{
  "hidden_size": 224,
  "d_shared_expert": 256,
  "moe_layers": [0, 1, 2, 3, 4, 5, 6, 7, 8],
  "routed_scale": 1.0,
  "balance_bias": true,
  "init_std_router": 0.0303,
  "vocab_size": 32000,
  "norm": "layernorm",
  "norm_eps": 1e-05,
  "optimizer": "muon_variant",
  "learning_rate": 0.00319,
  "batch_tokens": 65536,
  "train_tokens": 389800000
}
Below are experts of layer 6 (counted from 0) of a mixture-of-experts language model. Rows are named router (the router's row for the expert), up (a neuron's input weights, with its number) and show model dimensions 112-223. Each number is 128 + 24 x the weight over its row's rms, rounded and kept within 0 to 255. Numbers have three digits each.
After each expert's rows: "gets" lists some tokens that make up at least twice as much of what it gets as of all text. This comes from a sample of Wikipedia text that the model never trained on. Tokens count by the router's weight.

# expert 105
router:113123105107108149086136135130141087097091166156102142094128152116147091101136156116116141133122172160126193103114126112095122146130138077114170124115175113128172114140130140099175141130104120100119136138134125137135198174118167107135127080143180164121153134122138133092111144101099070114098128174132121157151089133129137126128164133124
up0:163175119105138121096114063136134117127117136126099147103080131117126119125157147113139114117162131175125124096109116110118114177159141135132120136130113152145108124182127163120083105144106109121124137080141124111127077132154112145094160094132162115155140124125096098117113151155151104175113102137144117148135109097104112105149127100152
up1:096079175098153150115105083144095111146141126123160125142120132150139099153139123106110124164135149137110172143145136200095163126162123124110174177134130159127137115140102131087182124167134168116123132151111133126083115149102113092127151098138159149147125094144135129157093098148140076115104102142137139169141117153095130112079155119117
up2:163113151147111120139150149098111159079131108145124093133103148118121117150183148109109108155128111150140097140143106158090160165147135153123102112092106088146137122143110154116142157129126142097149113122133170131101121157100141124121150135111120098171115116155102146127125125139141096146114110189190080099086119137104125099141162136121
up3:144126103101145161116140155139136115146116149151145119109128110078135136142152127159102138165105206136122134164140128092098157146130135106167134175156133155127137149141152134129196091156123147155131129162152154103127072154128136110164123106118131102113072095124122082116153159118162127117135129102105105122136123119106139097120159151101
up4:100150135094103101121123117171090107133096144125117125134116144112175153099120107115156162116102145116142128104090130147046118079097108123154154104106164159096138086159127125148101116132180125137118159116135110154116160111174117146133172121146172137120164107108142125068153132121117169116163107173120132106101081093134106131128088146104
up5:136141149147127119095131121167129098078142138104139149108074136135122088110124107101146152118161110135142164134118142163101114121148144176153137061131112113127130078113123136122113129136118119139133104122113133137148136136161180070097118103180096135080131123125180150149120146120129112110148149064139146113095125144096145083148102181183
gets: " in", " of", " at", ":", " for", " to"

# expert 104
router:141134107117099109100129145138126158138129121141079150133085148165093111112138108155116150101105132187126161103080118100083104101124147069108147071112133147097182185128150113148161104143128151110131122095139116160117166156129154138120161081123119130128157127103138114136099118101111082119133101120130111144138102138147159110149117110130
up4:086133127117098109141115144127076084069155112110111142122119165146094123148135136110127121121183138128095144163124154141091120127143120130112156093127102101141158087131120136128132092153120155158144131095131106106130125135133129137160097130091131090133140133171134183103133145102112100129154116109134142137136141171157166117177120158145
up5:084131116094127119129126176127114168079126113122114134143102116115145105125157124192116131148091114151101141110172094106101114140085138088155164104144148113097130172111102129124148115177166136104111126141129094146166160128126162137151176128129131177149145127089115179141130122144106112098101111163118109163116120139122192112138144130081
up6:121102152139117136083176183133155091150118135127130157144121132100128123120152140185083150096104156129121165145144107112093170144123116111085149116115162126101100101117141149083135100125138104117105145112093181116177139130118118133154092114144140104118117192075087113116088105155135143130156170156118146163143144123142147123182122132114
up7:104103111123134095102117139171108093117133127127086176142134133146114079110140140151158145138109107129105143132136106160166103093126177136129134111189107113147128159154141105177165097127097128169134122108166123122135181112144102145123096132109128139153182136094103123070121075100124136145161153133148104141103133108126141117132173122117
up8:104089094154142110110135107164124114139170098120135123076129101131073075117123130092146093095157158134115124098132123166138088154141124125124093113130128179121149177102155146163148074109118172168125146134151085168163089104118093156139122153094133130125139153089160144144126108133119137135109117107156123129094165117138156137108113131115
up9:138171142100095119114142104124135092132105121092159135128124114130117091118187094110149113127096122150090147133124109111122155094133130120142131153124099137128140144141137088158150110137143137110130161126112101122143151160147185161082130110132134124118097106088120168091111106124115135136134125093080061127090130208101160092134140154125
gets: " a", " the", " his", " The", " an", "s"

# expert 15
router:152137119126126149122116146099157134109094144120122139132083145115065085112093120128141124137108162186116153158118116111141109156165135124122093132114115152092143124133139097127117117152123113118132087121131123111125155092134168123102142044145138142105115139088118126162104125132095109093166135167126114138150129120163119098140120144155
up14:127136093193123149134165121140094115120136064082139135151107202134108087112168109151142152109124105122120140159122117104086097132180166110135144123145120127116165098127121143143131143105132153151131129131157111120122173122116177174129084111096169106150120123142129156116144147108149085156154095154154102126092136127114129149162110106162
up15:122118089156126132147156139139130114123111119151118132105128167105159101149146130105126101111120145107102079132144097113118165176134080132118105113117160143120121153107118122126123158108119115118142152126129145094119129130154127121135137075198103150142095127104146096113138099119047132132121149148126105118127161127112097081087133072182
up16:085144120140131137126120109128122121135146170112124150116112106108103128129148139113113163097146132118130080156121073150133109127095140140093132121111147128090115135130076128125111171085179110108122110131118125116154125150207146111133153131114136155104125141139150140171149157135121119106136104152122120124123137102165103138121107120125
up17:126140130160132129121116155153182159112086141130095129136035165123117126140105110098113113142150110131142092147099140141150100125173127187102129149149154145127152126117137089134146123114170119134102106080148148094126121097131167129115161122138148123122101144131072132098160099157120133117147129142093107134112105145130145109131125117130
up18:110139119076118131119157120114147094086181108109130190150158136135112107138087151115131150108104130118139161145103102154143118128158119153131098097151153153152125122092155095145096111105101121133087134125124147126152140120096127111126101126114149169098137142133112154105123169165102133124142127156127092088128156150125085100103124112134
up19:103147125137148121124152132163116125114109154082149113103139128111109114137106144151169157117100147183140157107076115160114082131154100081139086110121139134129135161170105139109113158120151155109069117156126106152108118144145116133105098120095170114158100110076138060136116139101152141172141145130121138091105135118138169107107099107118
gets: " to", " that", " a", " which", " it", " this"

# expert 143
router:113168126090115142126173156097187152107105158109124149093096135139161130131150121154119141121085159118153149145112123156099142099129130096120144112124147115105135150098133115140150120120118181107151125112140096144119111127131138117117176150134135142132157157131163114107135153109081082129134164143129116157146107118154139133192134131138
up0:139150142106133147121135132133130130133137145134132182132108138072125119095119107115172158127072115117208138135145191104107123139122166156095093113113131134136143132132168142134098103149100136112136173112116099130132078055174189142095205126136148138125160090144107144104150106113099117080111118124154134093151137113152138093141097088111
up1:143125117139122153129129145128129109115109129137160114109114063132124111147155127111127164161126095140153144147124108139089131156154095137149147140134163140151159097136167075179120107135084158153152125150119120112163102148153153137121084105135138174138131165116160135131117134114128148110153177109107114159130100136118179103115098122137
up2:098156116086122114123146128140133119162114135109111129139152124140130116140136113122104149124136129165119145158118158098072113121110134114114085121132156096118110081143106102118140153140111183111126176124132060135137110133149159073103127137105146097151127156162139095155159128106112154198103164098117115149083141128141084123152128150137
up3:146107098112135099112126163113152138127113136151104088107118132131131130148108081111134149127169112162141121148124081075135142075132134101137153098186143112082134146101150131122132118153152124142137125097131125169133112135163114056152124130101133137170083156163168139171130115125088121136123116108150119119111081119114135111130098134089
up4:134129148148127142113133137151136128100113139096095145096100111093140122107123117112124128136133143091135148109131085169077136133080151116116139134191167100123142095110148147146136118143111160084145130160152151120131094132174135131136127164118097170164112129126147118141083155123100113112118148117138108145151147137114124103175140134139
up5:103137117110094152121115146152180148117149129117124125111120128092193139150141152131152119117146151105136118154113118140156113116140139149168105101093134135123132110120111102126135066158132138097138119134137116147112140152108162120138139153126158110125114134172132146111102151125150101149157152106133124146187096114134193131113102160111
gets: ":", " of", "|", " by", " King", " President"

# expert 156
router:121148103095120134159147099104162098127074139103091156083133138149124100096149100105128120129145138132104149125117123103101138124123151116153134095101146154164105151116107061140165118126114131103089099169125095147153133144095178083090114110155162094115173101129186106145108116100094106107138144101110114171106167162154165117164137166144
up4:147090114152123160110142127137146158135133114109127082108092180160114159137141129144150114161091099115130132073105118132115127133124094122125127121113110136135084123143131141136157114142132189078118130167133129141135144177104149116129110151125147145094138102103164162158099148101152138139163155144110171096135165123141133094088127129172
up5:125091127126117113153143143112159142139123151129096127115128097131161102084164094102113058142157144140107125071092107119160162146137152161135086103130133125117139154104146118100170100117118162094117136124081124125151152130131164164138085075101181141175125130128165144092101105136106128128143145112141139123128169129141105127102110132117
up6:081117087175129136139119109095096127135155127107140135173145116125149143130137124122105093107141098144115123142129113141145109186151141142137118164139099121147178147160143151138134155126102171084114201141122115127172118077094139121109109099155082133130188111166119127166128109140128115160119114135145098133137144145150135144131144128101
up7:154154135113139116190110105133124093155130170107101149139156154144114097122193107117114108126115151104111156140126100125100096138135133110117163155145130117142151158108109149172166128114126161117142127120142123155128113151161107120131124125137077122137171134143155158108133109146097121078131128125135119132064134137125111093137139144117
up8:105178124104150151150116125115162093117142109137092131105128121154134110119170122081103101115134107117095130141106139098112113122118120130102124131110187141129164120104120135140132149110139125117162130141149084121148118123129172105112105114189097116124147130115123136104136102131099183146118118066144128173091154157141141116112098141122
up9:113121105140119132159136073170168153140106122158098147082095116158116160092184166136131062169094112063127130122156056146111131149132182112085142121153143120154117118129106129140136161113161115132128091197146139120157173150134163117109157132113150110099134116140153119112107132139100110170131082126144124134131132165126144145142125133099
gets: "\n", " /", "N", " over", "|", " than"

# expert 2
router:137146130120094134115097124123117147128114143144118147086109140156135128094121119135150122086108170138131158121098128180141099149133157097135124115105111116120123117124123093180154114150092107097149124106158100123134129143109157114132125151151173157118143119138104102085084162126133091128135142119156142187137146123179171145151154163106
up0:095111119168108126113151160143083095122130134129087157143118114136082136134142141133125131100106154143112165123102121129175149067174107095139149121128108110119153158108114134186148079119124110161111094131123126190104099102107162133053106151141160089142146157160070122078123124116125129108129138105111159169115138121199127136118160140128
up1:117129118139104149133160139111124146116100108149142141097145109127132131102129103142154168147113136105121148090096157132129082130117156133081155139099152148131147137088156094193091121135090155155123125112118096110107137092075127094127152130154137194177152150086095143137171147144176093131143132099174108142120155081131175152164124143125
up2:134139131115148099075141145149123154096092135136147177160113117138142112174130108103142155137113146125115126159172136100099128139119113117123139099101136166133118150135110107151082143116143122089160134091104111116145102130135187145135090101113151144089093191135088152113107129129100124118120077135170123083101171158178111132163133137147
up3:171134125143059109125124121104121185132116101116175092121076108123112127108119129138121117105150126117126097132127134138130152109110118155118136153106091132125125171122148169105124106143138102136127180127123146155108140118111112113088146146163143143109116094098127117103112151140143125152153142108158113134146118140119172097153097148090
up4:139117149127161118099130101137131146085130115097131144114114117107151095134128151151154091121131130131135153143101141139116087135157136135137151148146102085157135093102169133163118099153122136136094156132160115101086126110141142128175109167131164120109101145120141068096077130152114184127114150136152118146111143159055124088144103147123
up5:120140115138095160133138115131087122104111137161133112111167116183130132091136167152115116111094111129141120170166132099113122134134144117162105135128092124141144107102146122154146130120126132148149166144190130186128110131129127164112141179089094097133119122149115151119101139092097137104112097118097163103125145114140153110156127176087
gets: " and", " of", " The", " &", " de", " or"

# expert 109
router:133153107103089145158094160091182155132136155096046159080088130191161132112157123138111100102130157160082166102163103135118149124165119123121120104113136124135119130093146124166156133123068139116140127136151153156121168124118128096119115098117122134105130138118152121119091152149103110117126139163116138142120127173164139102140144144127
up0:126111137182136109133142088094159126164131110125105114099094137156115133090133111129129095149152115159134158127131083145115145142147125098101106147156127119119129161137141156121129086146164106106125138136125142109161116146115134133098088130132159117142130146120130116126111143139154135148158129141130136137093088158122134061124100129126
up1:115127166103166120189139134086134137104163120133082147162127159121130115106157125120145146120121146124163124116123094128133097093124106097124146119132079125107093156129122109134136135109082154135142126180156131154098096155128090148090106141110134116133174149139149131132123120119051114113111119099093149139095152125134117135108139118129
up2:119166128098141142140090135172109121123124130126122145130094099159132121106108141176084158115157158164148129139130124145119141139101117175135111093115150101102155154148128146159106149156122126128149193139103126121118138143094105074074114135136147144128094113106141122118123118154159156091159129173165159164133128103113116110147104073140
up3:129131133135112111174087102100153144162150174076114153143108137155124126111167115120151113158138154118098123098083118196152154088083129134132152107126090156104144111129144108102162121141149135152116103168125107109147132119166144095136132121111129095112127136099138137096080148167157167149119131192122174071102146140158065102123158089148
up4:170116110101121124151124114155133100136088104123152145098161134100141153110150158114143115127131126120126113145153103151098089145156141091077102103131124117139118142079106120140113103129117153112152155127080122105095134103151149132119135128139141106170096152117124177131134100120094116097154078107154141181126124147139106127106132104149
up5:149106117147086125134117130108127136118093130161096109144127124133196100132111140121102097104151180114123113147144101120147140134082118146163134146114081117149137141129091123085128181117062114138139128101145116132118120106189135115183115132137140099128110138142127119149083105161130106104129074120145128141090164129141110105162191113141
gets: " the", " under", "–", " age", " to", " its"

# expert 22
router:157121143129116131124137103127161124113119107150067143107108157149146109113129120117144125098137185170123130083130090143154091093169153121117164099114150092079123095118112083171149113152087141083138149141128110136126153167129150128099165088148128107131146122108109132112134123050112085107138148147115099127150128131139187108137149149118
up0:153165160134120157103149103165134115130157156103087157136118155095117125095154129115139130129116152090176130071107139117139115098131158121103135125084164143167115140139146126138105181151132112080133141141151148125085099090158095093125172115114110158122096081117095152157179105087127133140168126143115120126151099101161136128113139093127
up1:153188093134108146133142151101134137085128128123093141157115158154137129124134127125139131104157133137114111167092137095084154140141134143084110161100130103117144114121118130131136136064164126146133132156102105152130120160143136102137123099137056130106102096059133151168157118165125142140168094147136145104069150132144146135119138109158
up2:117119119123156115136110143135118172139156099126124150110162150107105135140140116105117136120152123143151130162162159182122113133157125144145151152130154127100157096142112128147122130146121148106159146151132129109125112117160120152142109108161134111132139167127088097124145104121157135108101134163164135133113121148133099163142166157084
up3:164130111146159121141119140128111127139150126170106124121107071082151148153125101158106157117150163113148093110140123216114137143143147079116126129124149161110124144075143113118094135137112126123130128174125127157141128140142122132061114140131170126146099113113154149130122102135107150107160135110132135120140139179147139120107158112110
up4:148139111160079153159151126095155130102112101108125124083127142165134146111150142144173108107110102097147129133126128139137128106169087129128117131119124107146143135113112107126142080062142138131102062090166097138106104111114165183138142151159130144163157128142083107135149155127129116143135125094125165155116134101119141147124109083138
up5:120143128108140158131117144132098140137148116172077142157133102133119128136148115129104134169084128150136137138109096136158090093114157136127152167166129115103151134124110102150119117164127135155150180115137137127143133097130156093122146099158095067088155117102119130108057109106138149140159125126141120111134139162139133135097132127153
gets: " of", " for", " in", " at", " with", " on"

# expert 68
router:136118137122132163119096191104130127135153139132109154121088143130131139124114133148092141129121180163119165126150132133123147115154156117115163110111126100103148119142141069105164090161135135145163128134145102143084130118139139119122128116130136157117168101146109106120060129143075063127094144122140098185115100126153117103150136130089
up0:080161138110111105100140117159169098139130144192090135126153163073129129078086128133147175096098111129145161140142153133123124107108109170117131114128129126141108115121159148148138187177139133125095187099137110142107122122138102106102121174101106120131117135136111120124132166086141121170169148135125123125103137115156145125109157131146
up1:153128162154148132130113147130127133114173127163120102148122170096113128144125078079096123129123181150111139146160124112125137085121110080178165093136142105111101100113144090123092077145118143141164124123133139141108137117131114110089144091138133135143129128138078079128091137117130114141128163109132189175121134132151122135129131111066
up2:109169121111122130100133173100162124123187147102113144152131146133149148132139076135108123127123120106096118142163110106124137119099128111109083159144134139143126163107137070135130132173119177147170144116130103081182097075136152104103127121142106135132124130099156097149120167127052139143160108077130138128084166147184134147145143138135
up3:112143138097141186135114164131134138143110125095132144126069144135132119154062154113078134142093150124103140141136139128130131124124097140089124148154142128120137117124112146102129145164132107139134125110140117068147130127138126148145122121147116098110187123145096113155111123139136103125102114150105105142119112144116129126111101118100
up4:089137124162137168061163082091079113109128136126116165118153147162129143110149162129149146119115131118127168124144164103106108119134125104130112095123103105151112152136117130120148139092131160156120103144196174159131135139148145119106141121111133139132138105110120162117089147145088127136105145143124170134101120125125144090101119155118
up5:173118118135149155143158153150095102137086088173145081142131160149092119125125096156096107137144136117118106145155088101097133114112098105157152128141175168101106108166130154134091110138120084133151102133126115109098107146114096133139145125176155099093119103154130104138110140154127078138122095097172165137130155143102134124117132143153
gets: " by", "-", ":", "|", " |", "="

# expert 108
router:133154079136111159139122129100116156115134123079092129100099131167094103114159128172148129134105135139128163083086129145083121094132146119123108116100121132126122111096197116148183106133102149092140128164137144170116146175125132120101125105126130133139119114082153145135123138123087093146118107156069111124111122138125155089143146138121
up0:118136128113138156132121136112145131142137103130154119144085117082062180135182138136162118097084188147118128145102137151088133144140128121129083101122146175126097145137141152110143117125102120111103119148118133117128118155109127156091130137129109091099102141123148137111067137180132124121144156111116139099133120124132104166130125141119
up1:115095167087099175091137169173171158105132135106108128120178128066148142122088148143146137161091148109102081115109104132087122150102132133089153201117125139129116105130151122108105095134153134097128136182120155110172117117097140121150126133130148120120176137092111155125133099148144118154154133159092111107126110142166150136131154131141
up2:079123105119128145105145129132105120108116137130106152152166134148142122133138108138115148087084129106123140139125117165087139088094132120140106143100159171095133095124164132140163174142113158115173165161116109156127102121155122149145095131129114105107095084090145139120147138146133148106121165121135142163209096119152211079136116135084
up3:128108142121164165103130126125144135209111131108133089102117133134126132118164138161140133112125155146102153070106130108157067132113110156134165123137097148142143134151123122120132086147167119108137113143140116117115139103116106148114139131105131106138182139139085158104096143127173140099101120106075151102135143148104109132097134138138
up4:129170113139125117140100156116135162114118183124105195128169135167107100110132094101115071137129153144150134125118135110107083090128135153162116119135148158100110141147146121160090145154145116136139180107124121168164121109130099144157173117086123128112135125113114122086122163128131165154159119098133090142147126106129167127144084130123
up5:111118126167134148168170150161083128103089079125084072152143139123132187140137151132121134103092135144086100152102134103137173103141140129131146146142127122104155137133129125119156113142146151092137119166104130176114114156125114115104158139171183107135116134120172118127133127091118153140123132135100118098103103140121196147122096144085
gets: " the", "-", " season", " time", " years", " year"

# expert 134
router:164141136099126153125116128132163115115124180139108167125110144128103109097124162087077100122126181174125164159133108161113123121158147113101138112092128155083093111117104115133166150155153115095146094147112113131128170151146195117115141114109143112101091122151132134126074133120114127133134111183138092135149127131157130094125124167124
up0:091145114106105188098181156106184098143166104130126149142141166106089098143121125112128149142135137178102090166076097132131138147119151154105117130129114126163126135139129116146090106126156158132125147095138129102099153123144159118114134125129155098191121092151105127148153118103133115112109099137125167114138158118070182105111108141127
up1:180111073120101152104149161139074151122145120111124156124155112097156122146152112127120096179151083143156146137152135143142114126142153149142146176127107127131150116130127120121144113145153138109135117083079128148074133139105169126110126134116160135109131124095143134108134134146119123151103091150137080124189140135159152152096157113096
up2:157187129146149145159149134122122127146104146131150127196102143134073106162108138135129104113094110176100113120148132118126140182169132156106146121162134157155108170130140125113101134147171128142165123116096070099178159134109118099145134122120118130084134184116140127136095107131110105113114130134119125105080150093109114136122129125097
up3:095142137097115149164103136154133129121094154142091116116098170130100174088143116105164123110109120094132147145183125162139150128120117162124103158123162152132134145105112144116114125121133165122139085148135178129091173171071137086110101120153113108101053091143167145126119147131147142166152144137114082120154084156137160117098147126118
up4:086094159108131127141159113099133096126154155178123137117081134133098151125092122128121173153097133149163122164140122135107144125117089133139131183093123111080125143110136156103147196119152144109121153140150185118098115118092143171112093185136170155141096155136121155159116125130132113111144150154101116171144108139104122130112136150078
up5:140156124102130138132137112121101123117138143101177141134094121147103107134114156130109130149138143108126109148153146120106088086126133115111154128136121118090126192139154107141136169142108129149114139076128114111150172122142152101167128180121099094113164145157163112125102086074174120103198134148131090091191127119144118138139100149132
gets: " to", " also", " that", " who", " for", " not"

# expert 106
router:151124147081108154089165131115182114147123165122122125104109109140154099101162135112109138139119122173112120097135129094109130108151104091135080138092118131096143119105173119136149115133106138103138129105153133122162121144097167114105100115131129128084144155097105122096118145119118099100136114148134128156098170162101118113140146165116
up0:134143150127150144135152108098116124113155118084148140097168155083118129120161147104134094124146108176113149129099132123121160153128153116120056109117154120121162149137161088139152153125137123104146167129125117160127089110069118107108115095143150102143124158080114106102147125143090116089136090123161114126096163172117133119143102116115
up1:177119131119149104124126174111125150136130122082137111123149153114118105129127128098128106125136130150160164163121093130135110157127118131106103149092093179154114129130106089074089086146130139136159113135129071128113151102122150110120157109159078097142135133166087146127070152119107118132121070137175121114146142118129144109141137133142
up2:112138091104113145138151122115170155090140167118133109103118108168108124149160158144127122152167104087138165157074117124057109166164105149156138101100142117106147117127131107115139101117090171088121114135153148149145131177141160125164119142095158114141113156118097147105084173118130145109163129113096069121066133136127135126104103131169
up3:151132152132120115155098128137133145168121134128105134131133158118139140092088117136090133113109161160128159092135111112124147101091138160116107150117110111122111130099106137165131118164120106117092138107095091150149138083153136132153127131125122109134133142181114167101113144154131105140141161107159096148124113125168177120148136129089
up4:153161088152158164133135113184148141105090108131123110104116119118123121111114115125128103165161165112103144098111127120156141160113107129147136122158099098145069136147140113142144084138128087114081161117114132153208146122123176111165136133148175172109097110167169151097116118120088119096115153120133164161089134150116141139128112162150
up5:095124112137135149129113113114117126152119110094158125125096124180094172128185123142131122110086115143184119168107136101120137141151133107206080140130126099135111095152154161146141120117130175120136145161137105118155060107132104142074120151128103144120137144078114118105158140110112164102109153132117116130111124115131166134142118110080
gets: " (", " |", " out", " 0", " in", " —"

# expert 47
router:147117131088070125079126107121113106099139129136114124100107146173122100104125138133136127105166159140120190084140115126156087142144147079145155130132095118122151150105168110125171087155094130112156131137131106126099154091122154163115149131157148137115158120131158172094118133132106061139134133128120127125156143103122129134157176148146
up19:153114088105063118156151143089104139106117129120108133112080162167158135107150110135153106126130132141124195113118116115133159123164164076136098155124105138070120128128103105123135084093136135141091120119104092106109119117154128122121155121142156130109147145144142167099151110147126123152144143140095108117145122142129130092140114178144
up20:147101143121123100118128119134145108149104135128114113114114159123103159105122133111144136111138129141166128133149096092134090156167147081081157110117097151115115130115124108149108120171118112136123145151170145130088134130151114095100145119182134127141123107123133197106144137139108134100167120138096116160132153125134145093128094133116
up21:097051171129137129121143129144140100140137183179110150166124126141112108113135090120165099142086144124120166145079113156131113141166152111110147120141126069113131089150131150142139112121158119103097132145165159135169096146097128129123141117118165153121096138152101121113147092083128143136151115163144116145138104134092146125132146085119
up22:112111158174135129098132122133134134154090116104114114096103113162164130142171107183109133088098096135084077093125107126114109127121161103161156130128079109137141157139118094137135107130109174143129142150176158126129154129133106169113099111150112113129172105110124151108116165138129125166161125152131142130141108173125098127122169151146
up23:154086166095144173119121130116176116128109107110176087134089149179169110136112131146111114120108137142174146107046090063148140137137135123129133080147158148124176159168135114117109138149167099124132122128116118134132102149143133144132111085070129110109153078125139148149117098116132141179143117109127083155175133156142101123143112096096
up24:097122150099127124138114151109176098104132096143095140139114113189135153125107120111154108112099120099142171096174127116140126166103134109151154105176068094110123096068156099074161152132127120151138148083120123102124132147154142105109111112141139112108141209194140113154129151141096126154133147114116126118093133131134160136115118150145
gets: ":", " of", " in", " –", "s", " from"

# expert 116
router:137108126079083148112123126118134116114119132134128114132109138160097117088111142139118115091107139154115158137132136141073148173132188109143162090122133154102149116122126108145158117136083131127149104123127122148110106128146188141105134133142142122116147105133161109147114128092090130112156152141136117106121105163114140126136146163126
up0:106113113137122154121107133121148151096155139062126172082122152101145153129107140134083114144096146141154139187104160133100149115101149106103146127168150147094091107129130082129102161096154136112128132115133159128120113134109101127101096119179113105103121151116084120152135144108112139139152156094141151132142128118166137125086095128118
up1:088128119122151127167183110124148094106118114121130106114126122116088132124125115194104135108117097195094139105151138111075189120122126137148187131157113096126160173122092153153127130073111110119144142117096090128099133125137141140140126111145126145116121180133135127121107168126150131117087132143149118109167127134145177148129121158098
up2:124130096156109145149125109123086138160123152130111147093149123087140137122080166150139143095138108160118142141110116152130117134161108135164155101078111121117157116152120095129163102107134133092120128162126119111116083179135132149151114155147096138132173165122125131147117122091125068138119107135133131103160106154128128101133155127133
up3:145120155132135148108135090127165100094170124148148112098106121161118111112166118170084129180082097137156130144135113120100116145138153137159143131153122142103152123152097146097142115099072114112118100098158129156143126123121152129083108105120135099080119156160108106122051117115116100106157137119111141148165125145102147132124131119149
up4:131112126145149125160106104099115130121161139110069087131076118145128106105131151105153094105107147103157153162082149176092148165140098081135135133131140102165125109092109196150136123113155206114139096142178144117144099155082153145094126126147085094134119130110145128153150107151144161141131124125134169142133115138120138115107134129104
up5:120132135142087166105098111142096143146142100149120127088102131114088122114161101109157140122156155096125123175114153187135142102097127103126147166128095121139137075178124126140136129147162150102129132134145097147142108137137159194179152138171129139122138128117157099114144084123129131163134161146139130087142101092131141094120151110122
gets: "\n", "===", "====", "    ", " \\", " $\\"

# expert 100
router:156154104133129144131126136145109116134108117133134165048119146118099121118167112117128115102161160135121153133098170126119106145131128118113116132138140129131155161147154106170139126112128120127125085114169110127093142124094160162119112074150158114131166143123097120129113089101079040126145100119144119157118135123159098120149137126142
up0:112126120115125114122112153108139152130111131121140174100167176124129118102160083085109173106124124171122161142088149152135138142095069158151116110132110081170121105179139153123166105153117122122133116125106096132134118107141126103117137087149136129113143148137111103170128124140087102147139121083143139159151142143117132139146117141108
up1:136088095095133184083080137124095101118104130119129186099150120141103114089147139113116121124161120095136146120110114105106121094086102137108130151153165109174118108109151111160102142162118088120127122120184122118125174138115113098157166082075138127127118121169130086109113142126091163130161137148106124160102142133122099133124111138144
up2:132144155143142128177162091107158146116110139070107160133161142096139143125121108144111158119146111114139078141124155102162145142116138123107126093099123133103188146139128097112143103132114181148105134112088138120098112152162133147119133160148115117144156146112098105096147148116058083117110107133097087139114081123144181127107121116109
up3:118127142099165165110140081135143110104098127137126125125175101135088118084184111083133106097143172095117161151143134124114088148155093151167119120115122134156171128072109107133097145148164089175113095188151110129145134158099143124181109112153100095098129111117140126134112114178117140105122127135148128132108182101111117106103098112111
up4:145154145118122106158127125134138115130093164137129161138129147160113128135104108119100139135108097147123159130145113143109158177102133132141123137129136140154137129111167160136136124160114117166127140087103104153124137134134149148142079117067106128153174113106115199160111106104117108168106093136110142117162140109118105122126116080166
up5:128145130112135123080153119137135154170105107099107155124091121109156117134123108153130128163147186111141125142089123126156116126147108164151102139162118159113134137179156152122104146110127111145121121093127112112159125108169142137190125139102146115111138113116073077130164125127082121097133126083124109175144104129151132134147102129110
gets: " his", "s", "–19", " (", "'", "aged"

# expert 152
router:134172120106112153146155153080130096146108130130127134144098118133127116099122106125100124075123132161088134127124138132106118123180141102115131132076143128113128124153104093128137146140116173096152129115169130117116141166145125130146146083153114139086157100106148126161110131096102134118144099128131158167110140162141112096128160168126
up4:132103155123097116123124111148119126122100081104112138144120171159124166157123108118142079165141087147120127130139160110117135121140110110150139143088115121091116123131119099138151082079071147117146154117110159119154127185119162114087150111114146134146084147118125210129099135129118137141154139129107096127147119117121141141086180136148
up5:119159075165158157117110147113116116134116152165145126115089128098163122151106177187136167113165132104080135133129154133102109155124142125163154150130128135115141102134126140135113126152080098119156137149150132094143116115135117105124144103141112142098111178152104126167113098094140166096164131105144150172120140132111094135101160143175
up6:135140112058121159097104148097122125126118121100127104119122098120152121112106107095125108125113095111102109122115101093111153139140160124169142136146111132104176126153138138128141115138142155135156122086165141122118105106123124136163143084133089133099224108133158150123123175118141092125086104111127148117157114123163121137100158130120
up7:111113136127104093158105133115135146140138096114144122149126113121154097134149077131116096158126120154136075150111173106155158144127103118147117127130130119118120092133126098154110149115124136126101123110136140196117123140111127169097130111126147121112149111156123123144136119096114109106145154111102134130143154177129160116146166109117
up8:149139155119130188120157120117123140088132095138139113127111156111151132130115139085133166128114152140143120140139096117120104120154123139139111127125137091125138143145104136108134132145163168099149132097100088107131134119180139130147119105119117169154124169090081088112150082100135139125107191135109162131107157134163111107177099111115
up9:104122168102127119150106166137111115134127134164109132159088108148143134088113145119142122115190142149153087155147144119103078133111162117139121129095106096091159100108121117120125155165079090149142161146128130144116115089121147127122081103123114091126124118172100146114117126117134127145135176059091179192150153146138148125125139114093
gets: "\n", "-", " (", " Country", " Class", " •"